config.toml
hidden_size = 224
n_experts = 80
d_expert = 96
moe_layers = [0, 1, 2, 3, 4, 5, 6, 7, 8, 9, 10, 11, 12, 13]
router_score = "sigmoid"
balance_bias = false
lr_router = 0.00145
vocab_size = 6093
tie_word_embeddings = false
optimizer = "soap_variant"
learning_rate = 0.00291
beta2 = 0.95
train_tokens = 248600000
Below are experts of layer 9 (counted from 0) of a mixture-of-experts language model. Rows are named router (the router's row for the expert), up (a neuron's input weights, with its number), down (a neuron's output weights, with its number) and show model dimensions 0-223. Each number is 128 + 24 x the weight over its row's rms, rounded and kept within 0 to 255. Numbers have three digits each.
Before each expert's rows: "comes before" lists some tokens at least twice as common just after its tokens as in all text. This comes from a sample of Wikipedia text that the model never trained on. Tokens count by the router's weight.

# expert 23
comes before: " the", " by", " in", " to", " a", " on"
router:132144107096137114109108168136162137109158077149113122086121149154077099177141106168116144169134151174121125129107068147082103114135101129181144130123091126124096121126107171121147140137136149132152121134155103158124107111129176138093135088124143151120113143127100175160109138079136126163128130088113056128129099146139137129120076102149084152114117160143163134107136118144126128139107161120131130157131118145109154141140110155127136151159094152127159126128135120108146090179137131131096125103126134131151148147146105152140159127079126121100132144122151153096092131148137155105135158119108122112147140129134174126150158120139175114139076114164119121107074129099079137108135
up0:139129117128110137121141157171146115136152075161138149139113113111151081125146116132148103144139123173143165190139095112132118115146079137108143148121146139115132110106134154069106120140128162140160154170142101148125113157126138103143124153126103151093117137088135129168156161117143111121079141110109168138095119136110092131089126105185166136130158137160150154129114138105097115143088130151084130110150119185108186140181101106162091133106151165145141131156141122091128127150107112166117105150116124144137122131156098129127145138080125163152140128134149149156149110102155094133149098128152128130077130130132115133149099117122107142092112132117075108118106134138125139071179
down0:139158146128128146129116152161175133174150072146152099123129164145083089128132159167164135109123130126127145157170096129105106118140119139138122132129102178122154134110164063130127118110113159142132089143132136130150143153126120142168119135178110112110167084141091111166102132150145119133128110094137176176155151165128129121115134125124132140126154120125140162142091110112130097149136152122151143134146109139128151130112077108115103163151134109157096156111131143151157107141106146133126112090100120118109123115062085139091062116150123113120137188146117120106121105149128079158094125113133132121091146119126135136136188140101101121089064109145152141119097144131122123130120
up1:133144096106105101115125118102105117140114118129121092105182137112109130142097125124094204145137165111122158116118075103148110124102109094114138112123130134140173126174092131127144124118140137138098095163086174151141137124104125120148122118122167152150169127128142082095106115155158123160147159136145112137093137195103116160173127110138142123144139096126149087153162098126119093107119124157142143125059126064128100111122065163140141125102127125119133116149139114109145139114132098118113154155099122161158137159119090126145135141111153127097148146136150122121149119121101128074143126116116128122167141164117178146152091123124146122142114124185066121123127131118144130095132
down1:128141139135108121111098144085139094140116144121160137127113153118128089120096112187130103121104137137120110102097094128141146121111139146133137155118165112128140175152133133102109091144150109125126136108088147153116114131149133099094109109192102133063078111137135094151146143115170122087140138149150142103066135118132154143180118173116106114106150150126129084165138154111181163099126119108122138123085168120090130157085165137136138086103115152100134088133120055113124128140128075145163157112121130113117146122125142163138157134153144099128121119141145140106116123157151152097079155123120125119147131125111121149144139124160155143155146139122095117151133164100107101090083
up2:158120120132130134100129127100128191188147109080098111151157098156082074129149087143136136136107130131141155126138125140105136099128129096107130141124142127110131180126105149126104125116126138164138111118143129140123147152127107111144133153142139176138107127135094143136064120159110114131163124107092179149151125139161096137155110105170159151120151128081134145069173159073148116111107124097156122116137106118131105097077119149116106120120149143169126129149149104132120129143144106084088139134172084134149108117162082119123167144096174104144172117114113151134163145138168104140098148136139120126161137157080139131111109130129144132157117117109122136138110168153159157094117
down2:113146126129150105150156136119118133136148133193170109122128157129107107144121096113088119081122129131136110136162136129131156117121177140119147130133163100171144124138116132133115128106159102127098143115126117111110067104131165131120106148132137111124117163162142152159137095096126119114092117160111101122124135118103129191095106154097184129132118113125129109101174135155149135133136099165175123097108140147150100140098108125140139146128114088104125128153120103134140115126110150149125156167113092158109096121147119119096087084181153110050083123144120106175170161139131135079128074133084120122127106093108123142119128134146111178136111159144125171116119117157168126132104
up3:114144137114153111092127136140140117154082128167125107126127138085160112113142105134160113128124183172072121104139099200145130134157079124179151128115126172139099112139119136165139126130124169129135102126120125134153114117108110162108115131101160125159075108110143093089115113103150102094123123139106141128129117125098164080096122145147151125103133113178118104139079145123142113107147128133084125126146152108116132115079136114134089129109130052123175116117154116123122093159103122109127114136102150137160132118071135114139132105102116154106105127128105105112087097102147107083159154119094140135149118128161099143146139151154120139145124103161084086109104124100142147138093
down3:138167133165160110112149110182168128101138146148165166113083099125102126146131150145095120136169122123139092112155128095108139161130126111125136150148125125149148155098135141116121146137121150116052113152115143091115120137118122116088143105139112107167144120122125115119126122130131162153081100146139135133126111114127114134138115155130144115119134083103127147163101115094134206134154123129111152107106097136192118143104122131137146136079156130165117167124117109101126149121104167126133141139153107146131084173140135138093128127109118084168123166136090110147110155131105126135158138164140183128165111132147134162154148171136115154108137128130122091141062144113089176091174
up4:157127141131133160120119125158122130101101145154132128118144152155151092118103113071066095117132184129101124129140100104156143127143180171151138058117121117147088156120095109114135088108154100141140088139056159130148128115147143129143093104149160083107088163119131110144144124154109172152146141121117100161129151136194098146138089149122138096147141123156099158107141173127136144138154110145153130126127107164143111174129141111113116123137135135135111068144124134112089123141155102148113163109090121143110127121117090177121101142113118117103139152159125145136129091148149124107116128146132121112150115134138132143161149145132143108123127170101140178085115172133140095151116
down4:125141120136166145143124182174170149133131157175101131150113154156130148124118109118126141130131139111108138142145130144081141112148145145145106110172115142121124118110139116087176105105128153144175099107137077130131074162119132100150133072198151121134107139093051144148173120138133131121134133153144120111130125126141095125080087166120122142139088154146105107140118155133183129091125126139126113143126117122149110087141123120110132134122093087147121109122130149112140128116114113103162136117112119169121090150112107109137181158136164137111115146129149153160123128101175162139134095107131135098165138140114100196120133176136122108143160095110135147114113127131079126124085
up5:120131139114127147123134102136123122148141046100117140106122131123121086117124106151155141106159128097080145096138108121118112150122111113158136135075163079137074160126129145093135135113132148158120114101090125147121124146125121090143143133098179122166120131115116146135132126147162111144094128152104147141097129105142127131098144125149152125136089129136117084106105137145131081126112093100120118119194146177114168141136135140155100117109113173108122115084136078127121089136137141116091122110159163086110141125168116143160121118112169100144148156173145101101128153165129142139160128081120112144084124155162131097146099117115158141103113161151125120140056104136135126127077
down5:128130129124115092093125161122140128180120100109141150125130126141125118096121137155129094093131108142126140150085113129113089104150128141141149088125170152126122117095157117105181090144102161138101110101153111160165172160126119102120105148146148148164173103117121138112105126106151106113136118137130133153176124138136157141116066126091156097110156122136137080098119094168128119122148111120142115118146157156130153162178147144119134165171022093132109113135098149108136093142160149129128106089109136130136130075134142156131142116142120125164154139129107109120107121104133126145185126098100123154135135135126149129085118130115124071113134110169148084126109150109158117137122
up6:151141120141135108103101084098120117115082125127124134134124146106133137142176122099102144121142133156134148139098100095123143106105124115186138118145130142117133104133166126133121143141145146129134114176143140135154104142160139137145093148120101097128125134135161088156138154169150132142157124173127152127103156087137112149113138155126149159131116080124152117175139169108189119081142083145140097100095149132116092118179101134132100136116110138092123124146148141103190100137136152088143211109096128176151122119147132114112118126119091110081089176138146157081151105150101178111126143098133131113108127093106152141110138120101116155113094128126090141114119143107140148118165
down6:115114103111106117155131156126125186126116142164097118189107160130151101160140212141145097154113165117119137153187104112096134113149136121151131139133073166098131092116134096086083105127101111122124165129138104116132136127121099122093132149119132144143143150077167107144104114166122177123130151150104125108102130119136125110088124093132091186125124130109147116137147116133118124127117115137125131138118143135165148101119150139129112109140100123140144148133140115132128149157158172125129136166135104116134115091123086070135106134152118151167117185179139170115135142087110110162135154145125142143155149168108108061127106137137109164135118135105165136101121117115165109112137
up7:152133117119119170104100135136103153151124118135101123128120103142136156094106117118130101104113156123135155172120106104164183121112099099141146142158165141160139138120160138124157109127117152131160128156139112176149149110172125110130105164113137143108110149122141095155103099119148115129111145186116126135106107097116090130113136106115170130121136120142077116126139169110135044141141117152116128184097137132107097107129131099140151128158105118166112090101110118121144123112134098133114146107118133112146191131097087142159129171142102111125169139161101119079130155133132140158119114087067130126072131114117161106132110147114086128123082117139072121134135108099123119077103
down7:141161111117139094094168127113161133161122130116102138147111128123147170118106130117124162135133128188166097098080126099117124126102150159134090140118120095115096116111122172147133149125099136116086128146179146106161134108177077150152118209115176157096098125136103147092127148109108145164124123173118170155122170140172106109131146131115129132162112131111104116156115140132123141102131111105143106123096108129105098121142099106166138122144121105122118094104136144124178112145180134136153103112102147161153123162094121137116153130159142139124177126097138116117133118096131127135117114121132159122092121105132097127135146139180127120097089096149100107168144078156146094110133
up8:139104086135108164093144146125139146131124099151119197132138133095148141145067110152120115137138169139142194139113106098146101137117120096139133099135149108165130133133082122134140104131106134128135146107144195129117108136159128106119110124140139126163116125093165125065092120147122123123164138105118145121075166141110114149118106163145140108116180113109123132153124089124096097103120125109159118120098120100124130149081085122144131146158094114136148116119147183114204123101099125149101133146138137090127126174119131125140167120076151115123123121108102126096133090152122162125129165138100116117135117102151112103113157134160120096146121143116116121119090075135172094125154
down8:161096143128112108120162118161109164152125145125155190145116165093130073115115127136174129087131158136140131111121152146157136095139131124095079131132144189175140115167103136108107151121150140106117114132132173142139138154151151164093139137144175116127126131129175128107116095156138167106112137084096116089126146122124147149168139123168157103080109178130118114150115099128133110106070117149123123116081124157130123104161123140116147132106136130091155109144103119141150125130118148129099136142145134095100147129077144119146104118113159125126128097151111122122148107081152138115156138116091133125127094104176102130169124146125091103149162160100102135098106149083105078128137
up9:124094125092110126111133133111134116130103119132074125119131136126110110138123112123089134130156142148106118128123161147130142133132151157156122104134113125119144058140076203130140145083134145147126134162111136135058135106121106142148124128142151070087158166125136134121113095115077126125087126083124105118159115165123090146147167154119133150099111112106146135158126149130086102130081170157109113119184127188111141177109162152141135105138120090139121102146112114152108134153127110128139129141146157132164151139138104105122200101125117138102130073111136149130118149101129137084143119145123131114137105103133192126151127145182128120115158148131134091109128121120130119084130
down9:142110151153112151130133154102160152141119114133117117113123136110112142110106132084135105121147104158141086098074103179110159115151134129123122123174146109131129120064113190124122130117141117098124139173165125133117103134087165148070093095150173104114111132149110160126121109079094076101110121113109086160134105132108109144108082130145122145131124170116151117168129158083111121128135112129072101118144092119091149145121117086152132106157103145127147125139129145176143143141145096141138098123136120141094150135139123142116139137108085134118111097143132165124163137078163186117138119118099154088138168075105152095118114134134140086111135122116134143104153138131144111114115
up10:132095142078116125121117092115076161136126109140080108108148137127140131148103091119129124086181154109123143170143108134126122109118123155146124145118140167130090120127120172126109073149129135156152121147058109165115138112115134142123140148127122157139141147171148129153165112088111139145152149110112127155144116122202132119109127097121137122118120121145155143111155143112082169107141134085118163157152072113106157141099114139089150093137166114101136121095123129115125133148111121150123149076167142069118107115132170155096141108128165089130145142129121113087082126149169102087105135167145147150117137117159130155099087142121137105143097137130112131122107177142114135105122
down10:101137124123125161119095111122096148165098135105146182143118145121149112113137141086114103140151156120127079114155122134125097158131128142111115117110060100116102117093149070160087107171132170114122117182116084129094148094128099119105122106117079134133140184153136070171109111163131128129148086158115102148137165149141108102107136111107138135124119104143125148126104134145105113131152196133145148127115131147158152166142132103146124139180109145123127093091120118140118138093110125112134110125089109110148150108125129121164114123125110104166150120126101148098130136098194083118141165167111173131116159146144136155102119176119128139146126129155111091114150136134133120139155
up11:158149137114110152079182096108108145098089084115104105111134091157093129138084147105116150110113146168134125144130107148109127123138098135134150114162109143098139142105141144101149110134105104130170135120126131118153139074127131125118125083113127094107105106130123099145099197129136157165159123119124103119148091136114127095154124093108157129147122154103133137096123085154117111141123123112125120109185102127106164157149118134131158180176161122109134159138095151081094162156157120109113133175110105124127126130083095132145112154150145153114168111073142145117119145140093124109123094076165133135108153121124146121171137107089140160121167112108123137130092108167156129103125
down11:125123117144139077122174151140122120126159130144123154135128128179110073124150146137097135119088111123107152145115104161138120161169108170088126114087136138172132104110107161122130141127098151107110099107135128175157113177149150098134101143172065116124126104098131178124142124138176145160119142119064115160140115138115144096171113117089122088136123135135172142143175119101145084075101133156152091144155156141146126115121089140143113138178184107137134149137123117110134138154161144133132094081128133139144152116113119132125074134144106151097143141123124145132128114099134132130157140101138090115129080140171116126132139165142109133128142118105121116133102115162109101163107
up12:149112119084092126102088150119124151100083149171153144133088113123175130112115140123122145141169120152158108116083130126144120111147124139172113147152142129066117130142109121144121141117140158108126153142131086096121091142155154140094121170122125130119138142138118118100086180102102110166118128129116103092140106143146131152120107139181152147133116126125182169144153160127107147149088128172133130173119130075121082081174103104154076120100102134137110149116124105125169130136089133116152151123093080154133130163115098146109076123169123133156099134110150181127142131134103089106114096132126133139082127137177163124103143130119156138137135112132128135150141139129135147092115
down12:163089149096121158140110131094132122153085167166125164135120142108123120082158149125134121128129123166109155119135164132126130145113107137119130124141136077161131131097134071152119130149089143107087141093088175127112138100144109138133145161105151127120124117093130105153096163153129092144143102134159153103134059104106124105144123128157119120132103141105097147152132123176127133164109134093122127063124142149157119134107141150118139104114144107137163095146117139119128143106136152106175110120127151157167150144132106103138088149126103153147138166113145133109072121079168099122146167120098127177113138143152112144128189077163117173151114132132092141155140131112165133142143
up13:165158123115150151069152140131130080142128122142112145122128150147139137112115118111091128127140137169148111120116144107147165132130098089138144109135132150118160158136111119092143071136118140142132124135119097128152120107155129138127140108113159122130090107153167102131153150134107181160119114166137072113096112133129108102165124077114089134135102186106146143080115114152098085124142102150150171160125121126121116161165108103172140176153112080121151084128131118140104118110165127164148147133124122142129119166098103147155135142111183166138157092144129165117085135126088141099116088090134119153119113124141138183123145141111101154118093103112081100132129133108144109107096
down13:094179131107124154166116088163122145123137147091154132096155139159167145102128135157091147158168126088135107126153103100157147139159131141124130180110151144126118090131164133133107141076120143141105132137145166100146120124155138100143109150132119149124141119144130159141137102123140183120094125081145155120116135111137132125126137078130137152106105136088144163113169106185102143176118132088146144143150088159123109143139140130129116131108156142136146132153184083134109087168106132159086179137149132166138130151125110130150120138168150164118150154121095150108147143101113113112103133133111103129048157127129135130101177111114126132159118132096125137134165148171120108147151
up14:147145120134122127132131106135117101094098082160083144132087135118072099100094139133145139164150115183133159143121113157137140121124131191121114138179142131148157148123103144154132165131144094106129202129116089137134123127150125094135095155156137121139137118133107096120191141079130116102126153113107120130140120154148136102158134097116130107133146175109120143118143130142105050137153118124117130139141091140109135118128133172196111156106091122111140144133121115141150131155151170115087143112139104130122100134130089146148105136146143100110112130108157137167118117132107131095114105130158131171051123089127109121139128156121137135096130110130156166115117181134114126156165
down14:147140151126123141137130110098090139152130127122136146093147172125078112097153119118153100144116117189112178151113125125148157132142103123100079149147139140146134162108156126102136153168131122155171125131107111141128155117130090131129113132107092117083147089132141131122108079150169117067132154111111110192132155077158131110162137157129127131085136095104139136166148117152097105104131103156131121113111120157143162145064128129127077124120165151082138127105130117090150146136082132150117159151111137106150127148122150166117129092162124103114120140144105107138103125090114111087135178139146149180121079112112120173126126133101110133134138143164147111128113130121148090133151
up15:115139181124153123139152123120124154074127073135114057105142116135110121155125143096089130154114082153118152139147136096146091101100109152134143138119110102132098134113112119085131180133131120143162106123143090121124136119199135140128130127102140093127080155183124172101178097117099141144132106102123053083114088102113125127150138106143137085164114116142124146136154169136086139110100128114103173112166096160142105157094084129165123140142121164117116104100113149125170157104162127137124126102136119133098144100158104147130143144127124101121079102145147144161139150115128111128114147114140123130137129139114151083122103137124147086114147137120116142105119121150146122156127
down15:105154149159078117151107158150132132127096132159136144091153123147146172159165134152166135119165110121109114129128113159112144151086133169160106136100122133122121145131168140119129124108124071129089117116213129145148095109139140110088164129105125127103132108096139091152182138117087123110166132103123134132119157114115131138133119087169110107119133122104136153119155088146147136123133122128140118152110098115157120125115122133143152111153111121138153129120147102142140142066110198095136134167158146133126099117116168161128097139135135133099080116134165140124152122139135145153171092134076141097145112151190107113082140119157129133102144101143080141129120163112130081142151
up16:090163127110109115119114100121148125149127164130131121129142128124150117098065122118174154118151149098139113145141113122094114134143161107102135104103126113135126092146158135141109151159128108118117154130133099151146083159134117108098129157115147113153088102158136119099090078108130167110144129124105128111089171134166158178151117126108108149112124101132119184178135110118077112115173132179151071147110133107126151127124111139099117172132125132142083157161126123103074136120141188147121157136159140140110173141168101115128096137121141120137123108140077091121127084124134138057141106131091119174119111124107118117123091121123119128119135162131110129159134164133116099157148
down16:150128156153106142175167150132127175128090126092161119151123150144114112099117117118126139101096134109161165143101128145131128126117109128078105122132144097128108122115145172118161094142093133146087135127164139110102121117139112157141089120132161159164114078161131136152135112127111087132118105124101141157151149140105131129160164094125162131105173119136157182162156130128154121114129091127166112110133129151150107088094062141143117132094121144138107128168085121103109114096125135127173149170158141100196110126163155107110122103124130127113122091112086129135126122161132116115132119189140166126125127118135130108129092109152154147118154058154106124118127130144171132143086
up17:146114167092096174124130146084125131140141142116064151123173138131141120108147099119113114116153139121134126106136178118105145131134093146137127141105164134133119112114094181117167139116099128168143157157102129099119114131101136112138121131144127129105107130109094136124141131162106106150129139123089110122150098110157070104099102122102100158129133106123135149152155122133137135116124123129152107128124080117140140167150108076104094114114138143115076159145143089106103133178155145103102146178089096098163139138136091149125145123103147175117169116123134121163151054154161088124138107126105124151167143095108138083123142127165152093125164103144150110131101114117112172090112
down17:115144113155126135121111118133128146097103157144095109127173095108127178155134110084171127132126169131114105128130147144098138153132163163141115153151131127076122105129099135129126144125123112121142124138127152094161134137104103144106115125142140135097104123139076097142101111098103146139103106131138074155119119147144178139074098168083142118123171151132126110113141140126129123070069176095118108125146148146123165156127126131098138052098130131153093127160118182131111130144165102140137146142135127125136079139112119187123135130150120124115134140089105099139118143126164127140069131090151141145156148129133071083172118115112142118146152103127112106102164104125117151111147
up18:155095125088134146099134117095114152113117117124126127134142119148093150154109122097168106138124115112142140132106146086132171103103161128083155098133175163120141131151118152136163152111119119156127136147123130101114094136131172117143114142111161112160108112113162117151126107150106149108144181189125100138107102138098123173125098110160101121163124111125148135126125173122123119125148120152090150164158108093088116156124125138144073157092158070093084134128157113159157118111175113128129171149163118096176127129094103170111095127156148090124106120144157138102077097117130122155147122146149090135104103137119168144134139164104127122100140117116110104147163117152130174110135
down18:124120098162108110133143142154129143156158127151112150139099121125091152179172085120143108160147103124102108161138109144135135116125107155090153097101162167157134125109088136191140165152190116141108152182109176128142136131088099105111158143116120084135098104110157185111122152149141151164113121124108106127082114103108080091126152168121148113121159119144080095116141123150129161135112136157145153093125130104125152126185152125123125107154080089091123118133106151164136114159113100075143090117131111110131109091107154135137159137128152081133124153105129133119133162143130123119108151114106126149121094148169132137100118144125113114140118128126135123143168120107100100116120
up19:100102148135101134125075142094125101069067122153103126138145118181122100131146125137130143152149102118117126154149113156120174133087148149117126091101175140145118114119162156153162163096097118129156128133107123149180129117159124138114093087153143140136122153138136140126134100103145150136136130101078101129166127158157151085124125134145148121128116157136151139095112199147112092134138103149068153090134105129130087116122135139130094118100134110116106158163169110164085143157192130126114136135153110089096147141100107171152145120129137104134137114131156133123168125135132133124113088127136124130145101104118113091137134129118199137128125128132157148130110073135157142129106
down19:130116168104130117110136172141158156115109146118128116111145142086123100143128128099140093145129118130072095102078109108084108113142165154163095168163098140155137106134115162137121136128170121139146127188162092155111118113134132140138184071133123122154124117103122127112122102119098127111134149104100131124127132158134144113108135144169129160128138114114140157101119136124113175091130109148094109074151059115170144121149176119116100167139109118121105143093168090152114102162140136149121139122126130131090123145124126130166173179122102122138151166102129127140139134095141133150115097133142140116118095118081116109129145116127111056114192113107132127088104140130103122105128
up20:141113123128174119134123141090112133159169116119138138119109153083188120142128127127130160173122157114125136094128084106119164150111085111179155129139128102102125059128127159105109099137128147095151121112150097174133148157111144133078129109127136134136165167102101155115106138164124118089118156115124153150142156091135114133167142114133117148148161109110129142127150114118116105136100105149139134121144111155139128117120098159129137089117157193074131171115116133107159138115133145118118147138114128163144108162145113125090166106085150113137110146100140134078143150140128108095170154163105117104188135143105161106128088142135130128122142157073130086145089127178131129133146
down20:114110136147138154133137104100107170126148119149101131106072130093148126168161187134147144145145157111132139117108136169108125130165139126158150139132145146158126130171169104147103167141126112094095117122078102106129072101139108163129154138113108107103156161126148158109136161100158106128130141111125177144132145074104108128105118144104095086126137127145156104156118132099188112160175143093101156147102129131134086132098116093131159114104139149075124148116130125104155145101141136150134134107115152171117106115135144127102124140140132091149117134131102134104103173202114146111175152139143152127114156140127161124105082130137119159088140155120159139098127141143145104097139
up21:117161132129147142118154137168120137149115133094113094121125122140179164157142152133141146115160137136118117113100146120131163159124142119148121112094147133133133143118106197135118168135123094117155109137109106139076134163127124136147113125116126110073126150162131122134108132110164133111131130157098093110142152124140110117127117159114094149156107126117110111124113097103108145161116140115137031094099141096098141118095109166168123130121117145131153127133148137093131113159120158120140134158093119153128093114126092129149151087138119105142123160140152174107163144209140149109122128162111118103136151127077182120132099120135093117157153139110136098080090185118105163092164
down21:110105121124102105121110151160121134160157151161105134121119108109112115131137100124178170100131135139108131087121115137095093120154170144126130124092147119138101116131091131137119154105179118102143152125108129119174139118119117134112106118201149115082107163138114141152131094075158129113085127099145132138084126112113122067104135166110084141151134139096115100139132141126077108104137144101122100116129118118154129143108178126173108113138130108092153093134157139127102096188139107114138116142068128149096126096179095172137108131131101172143089096101166140152114124119124122132129129098129070107108155118111120146128087133177144103126101130135139139088136111116141110117141
up22:113174173126168140149126143155166119108122093171147121117101145115079111161135142093119143122133128154146129137132156137135114112114098154126142144106077110131119091117158139099102153120107135123118104133131141154124090107156133125150090100105162118114110120133151157173160116088147141135160144111162097134156115141120113138145124137127099131112139151146124132144117117143104127143162115129131113121181133156123119146143162091092154154158101124112118111116105126096077118172081171137140164182126144129150174131149094118107119114102106132127098112145119127103134143163095146134169139100169127103138153166157158162091180106130126057154104145097088122164091109125086120117172
down22:139142061119082092135157153120148156155153145130126112121109140148115156151169113147114115151127133130137091156122107148092078137109167086139114152134161162123129137139134120102129144154111147082093128133123126151165134139116185145110182115106068135124145124118133129095172116136123128141145146181150105132120084142131144127110127151120111139139086120141146088122113130111133128140129078173138135149115150141118159164144131114105149149144151113086169118116116123128109130117097109138078128122098119141110101088104143130143148127164144124136109150154130096121108148091115147098129114160075190204133130131127107148162139094177102157172133135144119120108143157114103107111165
up23:122146150120104117139156094088117097105136103129098102139106135150106150128114113162096164152158169159095137114142087145148119094094113139087134154087123115145099174136135128145122093156125149180139141139099130145165108122086139091118106114115127137148148109122149135150152121171123154156109184084122132101161112155107122122162119113136118104124177134087102104090150116108099117099096088091103145096153082166131157111143109094129107071084140125106163116119108143085137103127081159122138135134139140101140114139139133157159135099084113109136161108110123116116091128120134083121138152095104119111098145127170112112168122134117138148110167105146129147179131125125162109122142
down23:116094141152116139135145144145105130151092113116166156125144110138132135134134145173072108130099142128099145084153140109159171106108104129114135108132135110128110153129121145159167096119124168157138125157098128113142093148080126110132090179148109119111135131109124097143114085138116137086142181110174134145136140106130102118092130127137144132171143127134076144104123139168144073123126122140112133159130108153124131145135090134114166154103141162153147107227101135139147091125120134166117116131129130179120140076157143117131157105160136155099115116144118129099114156116150100097123122132108091115166159106116079135123113076165135079113154123130127114159113142115155155155110
up24:140135108130147165089134138102086144162176133133118118147084095124139144101170123103101118168149155180091104122096115135117134135126123085166134122121118087103112147131138164113101095132199112110172114131134147144113123142112121083112150124134165109140123147130120092158105145131158127118075146128110071097120112171131113116154115072158119075140136085125135121096124109136108102134092142109090114109152134117119149130181146177122119093149158108115125088126140143159091121116149115104148113132114097089121086140094087153187136117125151113128118109117098150132129165091143116099122090118093122112137118129111100134129140136107116149137138100092102087136131143115153153123120
down24:131100125130133142081143126161188126120162087103127132130125134137162109117127116127125112153118079135145097111047141160119109098118111120181176096054137097154144141113131138139132113127122118147140114115103134119102143147105123147108127139139128100141150140127129099142167105108092125104109136148119131127128109111125121129149121084107187131092097107134127133144130121156147132105116112108118159115143125137132140066091154126097153148125139144104164146078125130124098128105143098132138102174133116119117105122162166186135114115112083090121097145107140129152148136107086119114110156084147107063131167066107153144111129091116091166124121134136129111069145136111125130151122
up25:150151099076090161091110121093132114149147132134140122145131088115139104144107140083101132142135119135123157091076125119155148101136105123160147117150117135135116128133111127142153111119112155092115129143120093131180172086131131112121135167142121130146082130125131136098128143095143174133159131164128116132127158127123091152150122177119162145178089106121168176116131163123111124139178146158165144175100128114111140136121115125149170151141101152108101106150156142141156130140122134115124136144119154144148157146140071140148096144122154114124119103120106153138144157121095162066098086157141137109151113101112161160121134141078134135131101134132109195154200145143128158113118
down25:175139126135152116162076121109109120112138153098138124154176113125133144099118128100143124147151178132145119112109136176132138118112067116098156103127168137132125132159085137093148102120139122185114136145139169129148177137116144129124093181155112075165099131139095140087144121121147124160136158194145133153143160139134125160135129119119117129134097127107182124182118146129117108150151135114112094164115127111101110123145128117104103149135113122107135128122187135127129093130078104143093128165122103177113141125141175169147128122155170123090113146124126081135153136155122117125141163138160176136135111116112080139156137159117112128126105118099106093098103125111136104154105
up26:146112123130104083112110109143129152123136150116095109141154103102119123139086137153130146151163106144124102126147143127134157102119114143148129185117180125090097115110150125109138159149170144147162149128131090148095104117145108070124133080140116161135110125082100147128082139113140135111117133146116118090099091076130102121145107142086153168118162153122152105066123174105119110105132124143143104128126112109120123135088140116101129172132148160154115135135136122099181138116133159118104130115136098156168130130158118128168162089118107109102127146084131144085093134107140093107157134076150127123138118126135153092181114131147194107156111103102122160123153148122136160124165
down26:144163102091133127095150105142088107104121138142099125094144127123107127140118110144112096113126172137143111116125160114134090145156133155101136118165111160181118096105096095096149143137138101127148151128204107158129083115144132104147112123148090138088098121127137133127142119132168105136138097128177137139147115126123119147079120172158118132129118217128158141111124137120106168120135116088085136165101131087153142114125133113115162117115105146125138141107106171137138121091138163107102094116099098132139132118161094143104141149087119163118106168126113133197116140103101131119148091124123205144123142102178157104136128125145141127146146133134131147141113115097144155122148
up27:170114108121149115049141178099077114121119118133141091103111122156099110134100144103122136143108134131106148132099118118150102124113123111143141128140072116197162106120090104129144094145084138148146160128133139129142141131118136141118118152135117119155148130126134124107115131125059112127120147124129109146140117135112091128152114099138118133119166142147136124130160110097123108121160139133095141111096103127122114134106126139104115163114090135112133148091112134130122137125197076152063117126166118190156109147072112161079058141105135082110137115126094137108150160162112131136131116138149099134125108122191133141120099145128102082128138138092159145121131122149113151100100
down27:078090068122149147134116116179111147133112159081133126140134063113131136108113153125144168138114185119124160139093131144175083117080102124173177106107103149153111124126121135073117127107158117169100177142115173098130107145126112096152113134072119127099139125126139116114148116147141109109112129143112106102162136141095121151123144098146124131179108088110125081108148086114127115121142139128116142112117139107106098134104123125155122120152085136126127104119119124150102129107156128155110114112163150116085167158113121124126112139132116101111153121139162099103131147153109117142136090102121102112128069104132124120129134144188151129131141123142186141126150082105108159149154
up28:097132116101144157118121123111098113141138098119126101124136143140152075093095130115121151149072173128119107101116121138109131139153136141159122137139140120116103113118138150108098109118097212130150105131151100179150136138124121163106148110136105088096133133119101125149090164141162138149129119134149164143203121111123140084144129135140133135101063109094112115134189120110152144129120171089122094071091140137108151146096120129146153130136105179144130099110169148156144112177164153129107136141108125091122157097155107136132170151132161155107166127108141141105134135096159147137113164135132112115131129126119127154117134138117131093104163093107155090148084153141137149127156
down28:119140129121156134123115118139107146146166169124088149145144134113111109165080118151147144135112145124103132164129132140117115152146182129151170121111103106125119156137137089137162086117153150114120161174094152104138103134103119145143123141135137117128162135132127102053125108128152142108133079150099094158089138104164140132124111103145119102124138164125121131114099119116160116133131094076146117166122102141112154077151129121123129119097089133135187153157201145162120133144120154153141152147108112107101095147140151134131142145106150141089135138103125113146142093154162134068165126139099155102159099153079119108154134178094141150123105127117162123135100115077141150167121
up29:090120132123104125124172162134164124123110173127158144138136143101163108141141161113172123088178120106125151164139164131136150121105132075107137139118163119145131154148087121132114147122113141084157136140121138140095147160116134133098084096173124074202130123123159135127110109119113142079127168112129098148147145129133139119115093162148157158075113087133141110162157136097148107080110137078095121136099159049129134108110129133133120128119113119135140114126145129069162116125076146135105175126157153126123137159150148101111146130112146108130106134136170145116126156168133163113116117138123125140126149164143152142094134115159133120172151128127080130152125127138133159133146
down29:144079130097132145125169138131092134115123158117134110172135125160135161122133144151142092079122153160101144141163121080125120121086164085131136127160118100105145140112125129140110137088136154098121123171094170115088154102173149083145152136151108102115105154105147096125146100117137144122143137133112125112147154113133123169074157138127103144131138130128085109124138171158105138117135134142154141118161108115171135105136141137143136087126134124158120124109139131162081096130081132114115207135130139114145127125149128130129181124092127180139168136133085118114135107156169124126085128138116094168110122112137086118149124150149133164136107136100144143136108137046114121170138
up30:206047144130112128104143132117125142160136139108100123141138115107141102163099144140171107128102112117184168131125173118181153110136069106115131136144123139102117113131102132136115153111110130134157132125144111098132128130164144107110155104134161128123110146139153130101093096137163145100164134136100116068087127140132139184128120114126122113122125141126105081150112103105132092124080118138142101136149097113128167111143120095138114125103152135156140161149140183104129140124133127122078112125120117142152159164131109121137161119136108120114088085131101157080111113080114161115145159097140135137140116094164131123152152116130139078156085117117096129131096130086132151123173
down30:110099122129079100146145136148140162118130141127157111141121107149137142174140123136141122131103097150166110153079150071154098136135136104100087169148107115146113131146121111154112154137150116121139146184130133149095163163124120168089107134170138157098166120108109140170073108166101120128127133124134103115124111157168137172072124134114146110091140121134140121138121108090135098136131111144113137146111144134191132168100129113111158142152131132129127117129115142136139108133094158100110120090126175119171114134153109081117162110110053106125131120120125137126137133136137174133094135129095155126113179090111145133091150108157176136142108117153127119103149114157140091074154